From a checkpoint of a small mixture-of-experts model trained on Wikipedia: a variant of SOAP for the experts.
Below are experts of layer 4 (counted from 0) of a mixture-of-experts language model. Rows are named router (the router's row for the expert), gate (a neuron's input weights, with its number), up (a neuron's input weights, with its number), down (a neuron's output weights, with its number) and show model dimensions 0-191. Each number is 200 + 30 x the weight over its row's rms, rounded and kept within 0 to 999.
After each expert's rows: "comes before" lists some tokens at least twice as common just after its tokens as in all text. This comes from a sample of Wikipedia text that the model never trained on. Tokens count by the router's weight.

# expert 6
router,151,115,261,187,212,181,177,184,204,175,222,162,187,194,207,191,234,164,213,170,187,156,196,181,182,170,216,193,175,186,232,129,232,231,203,200,208,175,222,190,227,178,196,232,232,183,187,181,209,226,232,199,227,271,182,253,213,240,161,192,276,190,184,208,240,186,155,199,195,227,235,139,193,109,198,156,210,213,216,160,191,213,175,229,208,207,225,202,179,201,226,163,167,253,194,208,219,192,184,189,207,189,197,224,214,221,208,209,168,208,179,187,180,237,236,173,232,187,175,156,190,215,233,222,139,211,222,213,196,236,143,244,155,201,211,202,194,228,189,135,243,275,204,241,203,178,165,239,170,245,224,223,196,140,201,171,249,224,196,204,223,204,158,179,235,202,240,191,157,222,178,183,202,206,187,205,186,177,188,181,211,169,241,238,181,209,200,103,211,216,202,164
gate0,231,122,227,198,184,141,217,204,216,132,196,143,202,217,220,257,222,164,225,139,183,232,263,190,169,203,203,186,187,185,207,166,195,189,144,188,220,208,207,214,193,197,173,192,192,179,201,229,235,213,140,217,188,211,186,234,218,256,207,207,199,131,188,238,184,175,219,220,230,237,188,148,202,192,152,194,232,214,207,231,172,176,174,197,206,209,186,213,201,213,182,119,251,184,215,185,197,148,176,204,237,178,197,184,190,198,215,181,188,219,289,183,173,225,213,158,184,226,160,227,183,208,209,204,166,187,216,238,194,208,134,143,202,178,200,245,221,204,224,193,229,149,161,201,216,217,217,201,210,206,188,169,233,238,208,206,163,247,169,235,189,185,190,209,243,173,197,150,214,210,214,224,207,235,230,101,173,213,227,165,214,229,184,262,190,198,272,179,239,213,164,212
up0,172,233,230,235,219,190,198,195,220,180,233,205,199,232,220,190,122,211,235,189,229,194,263,194,150,183,226,230,195,197,258,165,262,211,236,208,172,188,187,206,171,222,227,229,209,225,268,213,184,235,178,188,162,174,212,234,206,285,172,226,180,175,184,200,146,232,193,227,235,233,221,174,129,197,210,198,224,216,192,235,202,186,182,176,174,156,235,214,197,238,197,162,251,189,254,218,136,198,209,227,201,220,190,239,279,211,239,210,223,224,206,221,219,217,244,189,192,237,170,175,183,175,232,193,190,234,182,194,177,172,126,241,194,231,193,249,197,225,192,221,153,201,154,179,191,229,218,201,175,134,194,271,182,216,186,231,235,231,173,222,213,157,208,195,242,171,223,165,248,171,236,187,221,218,255,217,182,204,253,203,220,204,187,213,159,180,235,210,189,178,187,210
down0,224,247,222,157,152,202,182,209,184,240,215,232,233,157,195,237,217,144,160,142,162,206,198,214,172,178,185,216,151,191,233,230,205,205,176,202,218,172,205,203,249,198,211,168,202,189,168,271,210,141,142,193,155,175,229,240,157,217,165,219,156,154,220,234,180,179,260,203,197,229,245,192,165,181,174,193,199,207,199,175,193,184,204,172,189,252,234,134,206,203,159,208,198,185,195,181,228,158,134,267,243,216,207,205,187,224,211,205,183,220,190,227,185,172,167,220,212,181,189,152,225,168,168,254,198,223,266,189,190,185,210,224,220,205,178,189,252,193,175,262,216,195,181,180,163,187,241,205,186,212,151,176,194,214,147,263,192,281,222,219,199,176,172,162,212,225,201,177,179,194,209,247,207,147,225,189,245,191,220,208,189,233,241,181,163,225,219,190,246,203,165,173
comes before: "| ", "career", "medal ", "|", "(", "information"

# expert 19
router,158,204,224,187,235,224,210,180,168,174,218,149,199,222,195,160,206,168,216,146,232,143,193,175,203,164,214,202,198,165,249,131,183,196,210,180,230,143,225,200,195,198,167,230,196,192,218,189,218,226,162,171,243,225,192,231,155,232,267,184,261,246,200,207,176,171,210,147,278,187,200,157,174,129,207,167,212,228,197,164,174,190,231,223,170,202,214,173,216,187,188,182,174,253,211,247,248,210,190,164,236,183,210,254,219,184,186,190,227,159,189,194,202,281,207,211,236,206,189,200,195,211,193,193,170,246,242,194,190,259,174,202,187,187,213,207,217,202,195,143,219,214,230,237,189,175,118,226,177,241,201,212,169,218,222,213,203,230,177,213,194,189,183,165,216,270,223,193,203,220,221,249,161,170,196,153,203,156,183,194,216,180,257,188,175,209,183,186,129,226,249,194
gate1,204,189,181,170,188,265,197,158,188,223,167,231,205,201,219,202,217,218,215,193,241,145,174,226,188,169,246,221,173,192,244,184,205,212,204,145,244,212,225,189,214,215,200,189,195,233,162,102,221,235,221,202,199,235,231,186,256,190,186,186,213,213,219,174,255,196,229,213,190,209,161,176,182,160,195,164,210,188,184,163,253,201,184,179,104,205,156,225,225,195,147,197,157,209,162,185,205,205,210,213,164,214,202,210,213,241,195,204,188,186,192,167,188,226,181,191,209,215,176,193,203,184,184,250,211,200,207,143,260,188,200,176,182,222,200,204,225,126,221,178,141,189,201,204,168,193,244,184,148,165,229,185,243,143,232,217,174,129,168,181,136,216,191,206,243,247,210,209,163,249,235,243,151,227,186,216,189,241,164,195,231,274,200,220,177,243,174,192,206,193,230,153
up1,195,217,230,202,197,244,179,211,160,261,178,226,237,183,236,199,147,195,246,193,261,158,222,196,204,166,191,193,256,119,191,170,220,248,217,194,214,216,195,196,230,187,186,230,174,247,196,160,175,193,141,238,187,233,228,224,191,172,161,222,202,217,206,209,275,144,186,216,238,206,175,217,165,194,214,189,203,230,157,165,153,202,201,233,183,242,177,224,216,189,175,257,158,173,167,177,203,206,233,179,174,215,166,214,188,197,203,180,225,190,187,157,168,178,206,185,214,155,170,180,192,208,201,233,272,167,173,184,219,199,141,172,208,236,244,199,244,146,153,245,159,183,214,146,210,234,177,210,152,192,257,225,161,187,182,209,193,173,218,238,163,197,226,201,193,240,250,193,202,185,264,212,155,215,193,198,224,154,155,211,233,229,204,213,169,225,170,193,216,164,209,146
down1,219,187,193,179,198,225,123,171,174,205,222,227,217,174,219,178,221,218,215,185,183,244,206,213,293,136,186,193,230,182,182,182,188,169,211,171,221,214,173,148,239,191,205,185,274,237,201,204,185,135,225,225,237,234,229,203,194,181,160,190,214,212,231,173,199,213,217,176,221,216,233,188,213,189,208,183,235,157,161,173,240,174,172,155,194,243,186,176,162,228,221,187,238,186,197,217,214,213,196,167,216,222,149,226,171,186,184,199,229,171,262,228,203,146,132,182,247,178,208,194,193,172,217,195,273,227,188,197,178,164,189,192,256,157,194,248,222,169,176,178,176,192,226,138,239,211,208,180,256,183,217,223,254,206,162,157,217,204,217,253,237,224,210,189,242,231,205,159,235,237,198,197,209,194,228,234,168,215,212,187,237,223,195,125,217,192,143,226,191,220,161,156
comes before: "of ", "in ", "to ", "for ", "and ", "with "

# expert 8
router,184,207,221,150,223,226,259,145,209,197,201,159,212,219,191,196,209,180,169,192,244,186,122,189,202,147,173,231,177,184,194,183,139,241,209,192,210,181,239,247,199,202,216,230,185,219,203,173,218,257,221,196,230,213,119,251,197,194,206,163,240,201,209,235,179,180,202,186,234,212,234,163,193,176,167,209,175,225,199,228,167,203,211,261,193,247,203,198,241,195,211,151,171,214,232,219,220,243,169,129,196,227,199,245,251,184,202,197,179,192,187,131,212,219,236,192,245,235,179,178,188,229,193,166,195,227,212,234,250,213,248,223,202,184,198,206,141,228,179,194,247,162,184,205,192,192,196,177,173,223,218,283,162,209,231,185,224,189,149,184,142,224,179,195,191,240,191,170,192,262,218,211,206,184,196,170,193,165,230,196,216,131,220,214,156,156,214,171,169,206,267,195
gate2,229,208,209,205,210,210,225,206,157,224,247,157,225,231,190,162,187,170,170,218,273,239,187,244,237,188,198,199,211,190,195,196,243,198,164,177,244,151,282,175,212,199,236,187,156,235,200,237,156,207,221,180,235,192,201,146,167,210,216,243,191,165,170,230,168,213,154,170,186,175,213,233,169,178,204,175,180,199,176,171,210,193,214,206,264,188,147,213,194,233,225,212,203,188,241,250,150,237,142,176,256,202,215,165,214,184,182,189,186,170,223,211,220,205,187,205,189,232,166,171,249,206,146,213,193,242,231,257,246,222,198,168,212,225,218,240,194,239,176,221,235,169,206,176,203,246,190,192,220,196,186,173,189,260,220,189,252,210,188,233,252,238,191,129,176,228,210,187,175,159,206,168,210,161,196,171,138,190,186,200,180,136,199,179,241,170,164,182,202,210,130,195
up2,198,189,168,194,201,176,219,159,186,168,169,214,220,214,270,157,207,228,257,192,210,179,183,196,250,226,152,228,210,209,220,228,143,175,222,219,210,161,162,215,204,222,225,181,228,202,206,176,210,194,188,240,245,174,189,192,175,169,202,134,162,157,212,176,217,183,229,228,213,219,194,250,202,194,262,192,209,214,181,176,236,183,138,249,262,223,189,235,178,203,201,273,232,231,198,230,169,174,221,201,229,153,189,176,168,166,229,172,216,194,221,165,207,225,218,224,185,199,176,170,230,142,187,133,200,172,199,211,151,275,220,202,180,170,222,197,173,220,167,151,175,210,156,173,211,164,239,198,155,123,205,166,184,230,181,174,187,212,177,208,185,155,190,213,189,257,210,160,169,202,200,192,252,203,221,132,257,180,179,241,160,206,207,201,232,179,210,188,208,184,136,223
down2,216,153,150,194,213,153,179,216,208,191,219,193,214,164,198,154,254,232,182,201,176,273,205,192,238,162,193,241,230,188,146,219,236,181,242,184,187,220,214,190,251,201,213,207,189,236,185,223,203,170,167,205,141,234,168,171,167,217,251,259,194,196,199,228,172,230,154,233,194,218,221,218,124,209,245,181,206,207,210,191,231,156,178,219,179,132,181,215,258,207,203,222,183,200,216,176,196,215,196,198,215,198,144,129,229,201,210,228,176,208,194,231,214,213,150,205,218,233,207,201,213,219,190,284,185,203,195,238,188,173,196,198,236,190,205,161,181,226,261,204,217,196,213,207,190,279,213,186,244,201,225,228,174,185,261,197,197,198,216,172,120,216,221,253,175,196,283,221,175,191,240,167,195,214,181,194,241,207,183,193,214,185,231,164,179,220,251,167,206,264,197,185
comes before: ", ", ". ", ".", "-", "ed ", "\" "

# expert 10
router,148,142,215,174,206,207,242,170,165,189,216,228,202,229,241,146,235,151,193,167,159,185,179,164,186,172,242,201,169,159,203,144,225,219,224,241,233,202,197,206,202,215,138,213,218,199,234,190,222,219,223,186,215,216,172,177,194,200,228,183,207,250,199,232,235,147,158,147,244,219,190,171,181,191,186,165,205,224,160,188,201,265,196,255,201,224,221,212,205,164,249,160,169,190,216,283,230,209,180,154,259,187,203,203,231,196,225,213,206,180,241,197,202,245,250,142,245,222,213,146,176,211,197,195,186,187,235,193,218,205,186,207,169,179,208,166,164,229,222,188,210,189,208,204,186,192,190,241,185,230,200,221,191,218,226,140,233,223,161,166,199,254,186,195,215,206,255,188,170,246,230,244,198,156,149,181,160,187,223,163,211,162,276,180,184,186,192,170,185,255,251,206
gate1,190,176,194,164,193,237,212,238,204,254,176,215,261,202,216,115,236,194,263,167,241,241,200,189,183,216,237,163,163,243,197,230,157,234,188,243,198,184,198,202,181,198,193,207,172,192,180,233,258,228,193,199,225,223,221,198,205,186,216,153,136,208,144,206,209,173,157,183,183,121,204,221,163,180,162,171,210,174,171,199,198,239,172,208,208,229,172,171,162,202,207,197,211,144,224,251,208,205,162,224,214,185,149,272,189,287,195,194,244,158,209,169,206,184,211,174,223,172,167,162,180,216,213,239,230,211,202,192,147,224,187,208,193,212,247,139,192,172,216,200,238,215,191,214,193,202,151,183,195,165,218,169,132,226,258,182,201,165,254,207,233,231,193,172,222,201,194,176,232,251,170,180,172,242,163,214,183,188,178,243,172,194,208,184,210,198,242,188,217,232,210,215
up1,222,204,179,163,223,183,180,178,186,172,186,208,189,213,179,190,202,172,158,197,189,161,203,179,258,115,226,225,198,206,211,170,197,236,206,274,190,190,224,249,213,247,183,220,220,218,256,174,137,220,165,181,158,206,137,205,222,213,181,142,212,230,230,217,192,258,243,190,144,214,153,169,196,188,182,210,261,212,247,168,193,255,191,214,181,210,189,240,189,184,218,219,153,204,218,162,192,221,178,173,178,207,230,197,208,170,208,191,198,187,220,186,196,206,174,222,197,224,230,212,213,164,195,249,193,211,155,195,159,177,237,203,190,246,229,170,244,243,227,213,147,285,162,211,216,203,174,165,228,200,254,195,182,223,171,166,184,198,169,199,226,235,199,175,148,160,176,187,244,213,265,231,202,226,239,232,169,232,257,168,218,212,215,212,200,219,237,251,236,184,211,265
down1,161,226,223,167,242,228,172,165,205,171,165,150,189,232,189,255,149,241,216,181,207,210,215,198,158,212,189,198,184,195,258,178,166,219,214,187,214,197,136,235,200,245,223,217,185,277,220,236,174,177,198,249,225,191,193,232,222,183,266,195,180,230,155,161,187,215,210,207,192,211,219,258,185,186,195,200,201,171,208,184,183,190,187,219,200,266,183,252,255,203,173,183,217,215,231,221,216,201,218,228,192,233,191,227,207,193,193,224,246,194,217,172,230,142,149,202,141,215,218,202,217,199,207,229,291,169,190,177,177,207,218,235,206,167,218,211,267,160,236,229,192,130,175,216,233,186,192,205,158,188,184,179,171,210,179,214,216,175,191,226,264,179,216,205,257,214,214,211,220,142,183,192,236,146,164,196,218,196,163,244,213,245,270,222,222,167,190,156,202,198,219,253
comes before: "| ", "years ", "|", "of ", "and ", "to "

# expert 33
router,225,193,209,169,203,252,192,200,177,169,222,219,228,222,220,159,217,160,211,136,199,188,160,165,207,200,242,227,207,188,181,123,204,167,195,227,222,209,187,216,236,212,171,230,222,207,236,141,231,198,155,204,248,223,209,237,186,214,198,193,256,236,260,179,220,176,179,158,223,200,222,181,159,167,214,162,197,210,183,170,176,239,250,198,205,246,223,195,278,181,198,152,192,221,221,232,238,217,137,187,227,180,168,245,236,219,269,275,204,197,186,221,216,224,244,206,232,220,197,195,162,235,210,194,152,213,203,176,194,224,174,185,181,174,197,174,189,203,168,187,239,193,225,209,151,177,190,234,174,203,214,199,174,187,226,159,229,191,208,187,135,190,208,138,200,207,215,169,172,232,204,228,240,143,167,212,166,126,208,198,232,149,264,180,230,190,173,162,187,228,176,156
gate2,221,203,182,224,210,152,209,214,174,280,183,200,209,195,217,201,229,172,155,211,178,228,167,147,206,212,158,200,224,206,237,221,188,173,142,186,218,201,181,205,219,211,168,191,158,244,172,244,206,206,183,225,158,266,237,224,170,162,182,259,216,215,202,208,207,176,167,156,203,213,203,223,214,172,233,177,227,186,218,177,214,195,216,204,221,177,210,164,215,195,231,181,205,146,181,216,228,190,220,181,198,204,183,213,262,168,176,144,216,187,211,167,201,232,208,218,216,209,152,180,211,184,174,236,113,273,232,217,198,213,236,158,170,171,236,269,220,158,150,216,145,219,180,257,189,213,131,155,202,190,191,189,158,184,159,201,194,138,167,174,166,170,220,205,224,228,223,184,246,239,196,223,260,187,226,151,184,209,152,240,188,163,170,193,220,157,195,140,223,196,183,199
up2,210,193,171,177,223,170,164,157,219,195,216,165,228,206,209,200,208,196,169,214,219,199,173,210,209,152,217,253,191,225,230,230,204,262,204,213,231,247,218,252,202,222,225,186,183,219,237,167,176,227,251,207,217,261,161,173,182,219,267,225,189,173,228,195,208,201,210,175,117,145,180,237,204,237,243,247,154,171,170,199,203,236,213,224,210,205,206,213,164,170,245,185,243,157,162,248,184,211,246,190,171,219,207,239,163,214,215,232,211,124,228,244,172,175,204,223,148,225,228,254,218,154,182,226,174,140,214,243,211,261,219,206,190,206,224,165,151,258,242,208,175,150,213,163,211,226,162,193,172,169,158,204,242,229,182,189,195,189,214,168,196,150,163,182,203,195,170,181,231,193,169,170,170,205,161,174,180,230,221,174,190,232,265,216,202,210,174,185,192,186,194,218
down2,205,210,240,177,240,190,188,202,201,245,172,216,194,220,211,193,169,225,184,200,173,240,201,245,197,232,187,165,271,193,176,204,198,211,198,195,250,221,164,194,213,201,244,213,179,154,154,187,193,229,153,181,240,177,182,169,228,175,199,193,184,199,207,274,219,224,191,165,209,184,202,210,178,231,236,160,231,190,200,179,210,249,246,222,183,217,223,270,169,256,189,202,267,177,163,228,209,180,179,182,233,223,230,207,167,204,202,174,208,223,292,200,177,193,238,243,195,211,244,201,159,208,227,200,198,220,217,196,221,206,174,140,169,196,169,152,218,211,209,182,246,221,229,169,192,177,267,191,155,180,174,240,137,229,210,263,219,169,197,234,189,173,202,199,165,156,239,218,162,212,162,171,226,158,188,185,115,153,201,173,198,192,211,169,248,208,237,230,175,241,195,264
comes before: "was ", "is ", "were ", "are ", "had ", "he "

# expert 29
router,196,184,241,184,202,256,210,174,176,160,239,176,192,166,236,146,230,150,200,173,194,173,182,197,196,199,212,228,170,154,229,167,236,184,232,217,189,215,212,256,222,260,139,228,226,200,234,171,197,198,189,174,231,265,208,188,192,237,226,181,214,213,263,196,227,169,162,162,237,197,227,166,184,172,181,141,197,232,172,173,205,257,233,252,222,197,237,209,218,171,230,169,207,207,225,272,232,190,188,166,229,169,215,234,222,221,222,189,202,212,211,203,190,214,248,174,230,211,193,153,177,216,227,185,189,243,170,257,211,214,183,193,168,190,241,173,184,221,201,177,213,240,199,219,188,173,118,227,185,235,210,214,183,197,215,184,229,226,188,202,166,177,140,188,192,199,238,199,130,253,191,215,175,175,170,195,150,170,184,164,218,161,259,212,193,172,174,145,153,263,237,183
gate2,206,185,202,152,167,184,229,267,185,211,159,202,180,220,195,200,188,258,198,212,203,188,233,202,207,241,167,151,191,185,143,210,205,186,165,194,222,142,166,195,167,217,187,201,240,194,197,187,227,208,227,266,254,208,160,154,159,209,208,171,253,157,235,212,204,163,220,197,185,223,219,212,237,202,190,200,176,198,215,222,233,173,181,237,121,205,218,186,239,200,197,187,231,196,193,174,188,196,195,235,250,183,195,266,208,163,188,180,213,227,270,194,180,189,174,180,185,235,179,189,236,196,207,214,159,257,225,226,153,209,193,246,165,224,220,193,198,188,234,191,160,213,175,206,163,178,222,211,192,222,185,175,209,216,189,179,161,175,182,217,225,153,229,215,218,267,307,195,173,229,182,227,229,164,162,205,143,166,196,199,196,189,203,105,139,172,187,189,158,252,225,212
up2,159,187,184,254,207,220,197,204,199,173,224,218,212,267,173,167,160,187,202,190,213,218,194,120,181,169,201,184,154,205,195,155,168,189,245,222,225,217,177,191,188,213,148,182,201,177,249,166,179,184,214,179,218,170,166,252,208,223,193,150,154,194,160,176,169,198,167,229,195,207,150,210,205,178,245,185,211,224,132,163,172,190,216,197,278,230,228,205,227,206,211,215,189,186,178,218,218,152,202,202,191,180,161,178,227,210,191,189,190,162,132,224,193,188,202,228,226,146,303,162,260,152,253,157,225,201,163,197,212,227,177,162,226,203,236,205,138,201,173,237,220,152,198,165,195,202,162,183,205,190,227,206,208,179,185,231,196,215,245,206,220,225,166,182,233,190,192,195,232,225,166,192,206,203,258,160,257,186,236,188,218,186,248,235,205,146,170,203,218,145,230,198
down2,235,238,200,236,183,245,191,151,197,212,156,189,223,191,156,197,209,253,161,118,234,201,217,220,230,181,193,167,227,210,204,248,186,166,233,179,208,259,211,160,159,205,185,233,224,207,224,175,167,201,165,203,206,180,236,148,176,144,231,177,213,193,216,162,172,190,186,281,245,152,168,221,181,242,164,173,236,205,171,201,161,204,157,190,191,221,179,201,212,217,208,177,221,189,203,205,240,220,224,263,230,193,238,221,193,230,182,179,235,239,163,233,219,197,196,203,210,194,208,242,203,166,158,176,184,184,245,244,213,203,178,207,199,224,173,170,192,208,148,159,165,152,194,168,156,187,216,185,194,269,152,173,216,142,187,197,234,167,267,180,194,204,198,203,158,225,210,153,199,256,252,227,202,185,212,209,176,185,181,236,268,254,174,149,186,190,198,187,198,226,192,238
comes before: "| ", "|", "–", ",", "/ ", "0 "

# expert 17
router,233,138,213,207,222,237,224,195,177,145,211,193,192,170,228,178,218,156,195,179,177,195,179,202,158,204,234,204,153,145,248,163,230,202,205,220,198,130,206,185,235,266,190,225,223,223,184,185,208,210,143,216,247,257,177,197,187,288,247,172,216,241,189,205,209,213,184,184,198,226,186,152,193,187,202,141,196,216,197,220,189,291,196,210,246,191,203,186,187,179,227,108,145,215,210,221,265,186,165,165,195,208,212,227,220,206,245,246,184,165,184,198,168,209,228,170,203,219,177,191,140,244,212,193,128,232,172,193,184,226,168,224,186,187,224,212,172,230,265,202,231,227,219,199,178,199,167,189,200,225,209,211,177,209,226,148,226,261,201,222,132,202,202,211,213,199,226,175,190,240,212,198,173,187,158,155,192,172,194,165,230,167,212,197,179,186,171,188,184,233,214,204
gate2,189,166,172,216,241,169,191,214,188,237,247,206,139,204,163,217,171,186,198,171,207,206,165,258,212,203,214,210,175,202,207,197,129,188,229,227,209,213,175,219,189,218,211,227,195,200,156,193,200,187,204,203,232,124,192,191,229,210,147,176,193,271,204,171,189,202,217,149,196,195,211,216,210,211,167,182,193,218,194,186,247,186,225,251,154,200,185,195,225,177,184,208,206,262,196,202,202,149,196,214,153,261,234,185,280,212,193,253,142,205,202,215,208,161,175,202,212,227,188,242,219,182,172,235,282,161,245,147,190,193,196,200,160,202,160,187,170,214,208,203,192,225,233,171,171,200,178,105,167,183,192,199,192,231,209,214,193,147,271,219,222,174,245,176,227,203,188,215,205,220,173,222,183,154,208,251,157,150,172,165,241,192,175,185,186,189,171,186,173,188,117,228
up2,209,162,195,163,223,199,184,183,180,207,170,284,176,171,210,158,248,215,189,212,175,203,189,170,220,172,189,201,180,166,212,220,273,218,214,199,223,189,210,237,177,201,208,230,183,178,191,196,132,181,193,192,170,144,174,187,222,175,220,197,240,250,242,167,185,213,191,198,159,136,135,241,196,206,177,215,187,179,225,194,205,239,241,289,225,214,208,187,192,194,217,207,223,203,214,193,254,171,253,168,213,213,200,227,211,210,195,208,211,191,237,232,234,243,170,263,206,234,170,216,205,239,234,177,167,215,201,193,216,219,193,207,207,228,214,177,204,160,185,208,151,196,203,214,115,118,191,155,196,208,164,178,143,145,144,187,179,231,256,224,174,213,164,209,185,268,144,147,228,167,197,172,190,185,238,249,158,197,199,194,174,183,176,184,189,196,215,222,200,204,208,255
down2,217,228,196,162,242,165,223,131,225,190,156,168,189,251,174,233,216,190,217,178,168,178,196,190,199,218,214,234,270,150,153,194,168,199,185,173,239,215,197,289,211,230,229,189,197,172,219,125,194,187,147,220,196,125,210,199,214,183,195,219,266,226,253,153,170,209,229,196,217,210,233,141,123,205,212,214,191,233,230,248,216,235,177,167,160,237,186,218,201,137,174,234,186,189,148,170,231,158,217,221,222,237,186,242,195,177,184,225,212,150,171,239,221,242,199,190,206,192,189,196,172,161,184,226,198,267,231,208,197,233,190,210,185,132,187,215,188,229,238,161,231,186,182,195,215,179,234,159,195,172,198,220,167,189,187,220,180,223,223,164,195,140,210,240,210,224,196,222,208,220,224,187,180,194,211,209,253,201,165,216,203,232,174,205,175,196,206,218,201,179,246,162
comes before: " ", "1", "1 ", "Votes ", "Team ", "— "

# expert 2
router,169,204,242,141,246,235,222,163,162,186,222,223,253,177,210,148,221,146,228,177,191,168,168,176,233,194,211,230,212,152,238,129,206,209,192,204,207,171,198,196,203,218,127,212,193,191,192,154,267,226,168,177,265,204,176,261,178,215,193,178,239,205,193,236,194,184,180,196,224,216,210,209,170,170,185,196,174,210,185,197,182,260,245,191,185,190,214,179,239,159,200,173,235,224,205,256,243,218,162,173,199,190,166,214,251,194,210,202,214,174,226,184,175,277,237,201,237,208,196,199,174,226,264,190,142,239,203,207,226,231,163,222,191,160,262,228,234,219,210,194,230,203,215,211,189,145,189,211,186,239,217,215,157,214,235,201,164,230,173,205,169,207,213,198,192,186,197,192,135,261,218,247,218,156,159,182,209,158,197,230,229,202,223,207,176,213,147,176,134,230,199,189
gate2,176,231,218,188,206,200,136,196,187,195,210,222,233,213,138,246,215,216,159,212,190,201,141,189,184,191,227,214,184,157,213,171,241,211,189,205,169,180,230,229,195,204,172,164,210,229,184,202,237,191,198,178,240,214,179,191,192,209,179,156,271,174,221,138,167,248,193,225,276,206,200,182,201,178,222,187,239,204,230,175,178,197,227,206,170,195,198,241,214,227,158,153,291,167,215,200,194,204,213,200,153,190,220,195,228,197,221,161,208,151,210,201,240,216,231,225,199,211,185,226,170,190,271,193,214,190,165,195,216,191,252,173,251,164,266,238,173,225,222,219,137,240,221,192,145,173,201,145,203,252,231,259,178,187,170,198,197,142,216,158,198,203,218,198,223,219,185,222,206,166,249,174,211,130,210,193,188,159,172,212,175,211,183,191,202,164,274,219,251,210,193,152
up2,176,166,195,231,212,211,196,172,204,164,239,179,209,232,148,209,210,199,194,233,199,195,194,217,183,187,221,203,217,156,213,197,234,186,226,204,180,196,239,202,218,210,178,152,203,226,168,191,226,229,160,176,178,235,202,194,227,215,244,152,190,172,214,207,218,207,159,192,234,169,183,155,175,223,215,179,185,206,200,183,219,209,191,222,166,191,199,192,181,224,229,242,234,116,214,206,175,203,152,279,231,224,154,249,151,215,169,234,194,154,193,227,200,236,184,194,156,164,230,177,206,224,247,210,272,195,145,240,219,213,199,187,265,164,185,206,183,250,183,225,172,179,283,236,186,255,207,174,227,238,172,232,202,169,212,208,211,203,166,173,170,226,226,233,260,178,233,157,227,193,181,195,139,196,157,167,193,157,189,155,198,257,189,229,200,126,263,236,206,191,221,150
down2,184,201,180,186,189,184,224,220,247,231,205,169,225,223,140,221,209,214,210,184,162,168,260,224,158,179,226,199,195,158,215,204,196,222,161,231,190,200,158,233,196,214,225,160,208,175,199,211,179,209,184,140,123,235,188,252,206,230,253,206,181,201,196,163,213,263,201,189,181,173,208,176,214,206,171,190,193,165,200,203,195,219,174,272,185,207,169,217,172,190,209,216,217,183,211,236,170,188,222,232,205,254,118,219,173,214,152,214,205,170,260,198,217,179,218,174,171,220,235,211,192,200,229,203,230,186,231,235,214,214,216,213,239,146,205,201,200,248,165,173,126,196,262,247,146,244,237,208,208,230,108,245,215,224,215,218,129,203,198,221,215,167,236,225,197,172,147,216,209,172,215,199,198,166,208,167,180,161,144,176,233,220,187,165,188,228,261,181,195,235,212,185
comes before: "the ", "that ", "to ", "a ", "in ", "with "

# expert 38
router,230,188,208,140,237,192,198,180,183,197,229,204,224,215,228,143,254,155,220,145,202,173,130,212,196,196,187,200,164,184,208,129,219,218,231,219,235,194,201,206,220,256,153,224,199,238,204,183,225,217,144,198,246,222,209,195,158,240,238,181,220,212,186,187,177,221,204,164,242,214,203,172,215,190,194,189,161,206,154,193,186,225,213,194,249,202,197,181,265,150,235,182,190,243,229,228,211,204,151,162,264,201,191,224,227,161,205,216,179,167,209,205,212,216,205,194,219,208,207,208,159,203,183,199,165,231,206,182,185,228,161,208,183,154,202,140,167,199,210,194,214,227,224,243,164,188,200,194,171,218,210,246,175,226,216,157,230,207,163,244,111,226,174,128,197,207,201,207,195,217,237,243,195,141,140,195,136,135,218,184,252,139,209,201,184,189,214,198,162,244,205,163
gate1,246,208,188,259,245,173,188,144,249,190,190,184,190,236,217,170,164,213,166,198,193,164,205,153,193,187,227,186,208,204,194,263,183,265,283,186,248,180,213,190,236,224,218,206,169,190,233,200,166,239,203,157,207,167,216,250,186,175,175,225,232,194,245,216,216,204,180,135,219,218,198,187,197,207,231,146,199,200,200,220,224,233,213,177,154,187,166,187,198,175,147,183,194,205,221,181,163,203,207,192,210,211,214,161,186,198,191,180,214,161,190,188,207,207,169,278,218,229,189,237,251,234,169,177,203,228,152,136,220,195,216,213,210,227,181,259,189,197,217,224,215,177,168,203,168,154,194,208,128,187,171,196,187,193,218,206,230,157,223,305,189,189,172,241,255,235,216,199,167,229,145,211,197,161,229,206,187,169,143,202,205,209,177,177,149,201,214,218,185,127,205,181
up1,141,168,170,262,173,139,163,194,224,140,202,213,213,174,179,221,139,222,211,237,187,188,211,214,201,244,236,178,149,133,240,186,182,241,217,191,168,176,182,107,218,230,147,160,207,186,213,207,195,179,199,189,172,217,233,157,222,218,202,177,272,193,216,202,238,157,228,187,181,198,226,204,210,161,233,199,223,203,252,183,212,207,185,221,196,224,168,146,187,261,221,194,188,185,197,178,207,183,193,189,165,216,165,238,178,237,223,191,196,181,164,186,195,210,212,218,229,199,212,237,205,143,203,224,168,221,246,194,193,160,217,210,181,273,202,219,168,148,230,239,274,211,119,191,182,234,221,210,176,239,240,204,206,180,233,187,214,209,237,211,206,234,164,185,195,221,169,207,207,192,201,193,213,176,182,205,206,189,199,208,162,181,244,150,136,201,205,227,251,128,181,202
down1,241,174,172,152,169,184,247,196,177,163,165,144,164,202,223,224,231,185,214,210,164,238,178,224,205,192,172,160,177,178,233,220,174,176,207,298,199,238,186,217,170,167,196,168,198,193,163,191,200,202,177,232,220,172,202,193,180,184,274,241,208,194,217,216,199,190,207,160,210,162,160,212,171,203,244,160,224,171,222,195,221,212,146,213,243,155,227,186,169,184,233,250,193,144,149,182,172,173,226,222,169,193,199,202,195,216,221,218,141,187,177,201,201,192,184,197,189,163,172,172,274,238,200,188,151,256,159,221,198,240,182,187,180,225,192,258,188,205,243,172,169,238,150,193,200,204,202,237,164,242,165,191,212,208,188,143,214,155,182,191,235,206,251,266,252,203,234,239,196,201,205,249,184,222,194,223,149,190,169,254,193,206,197,212,151,187,192,189,257,181,164,183
comes before: "and ", "the ", "which ", "but ", "he ", "including "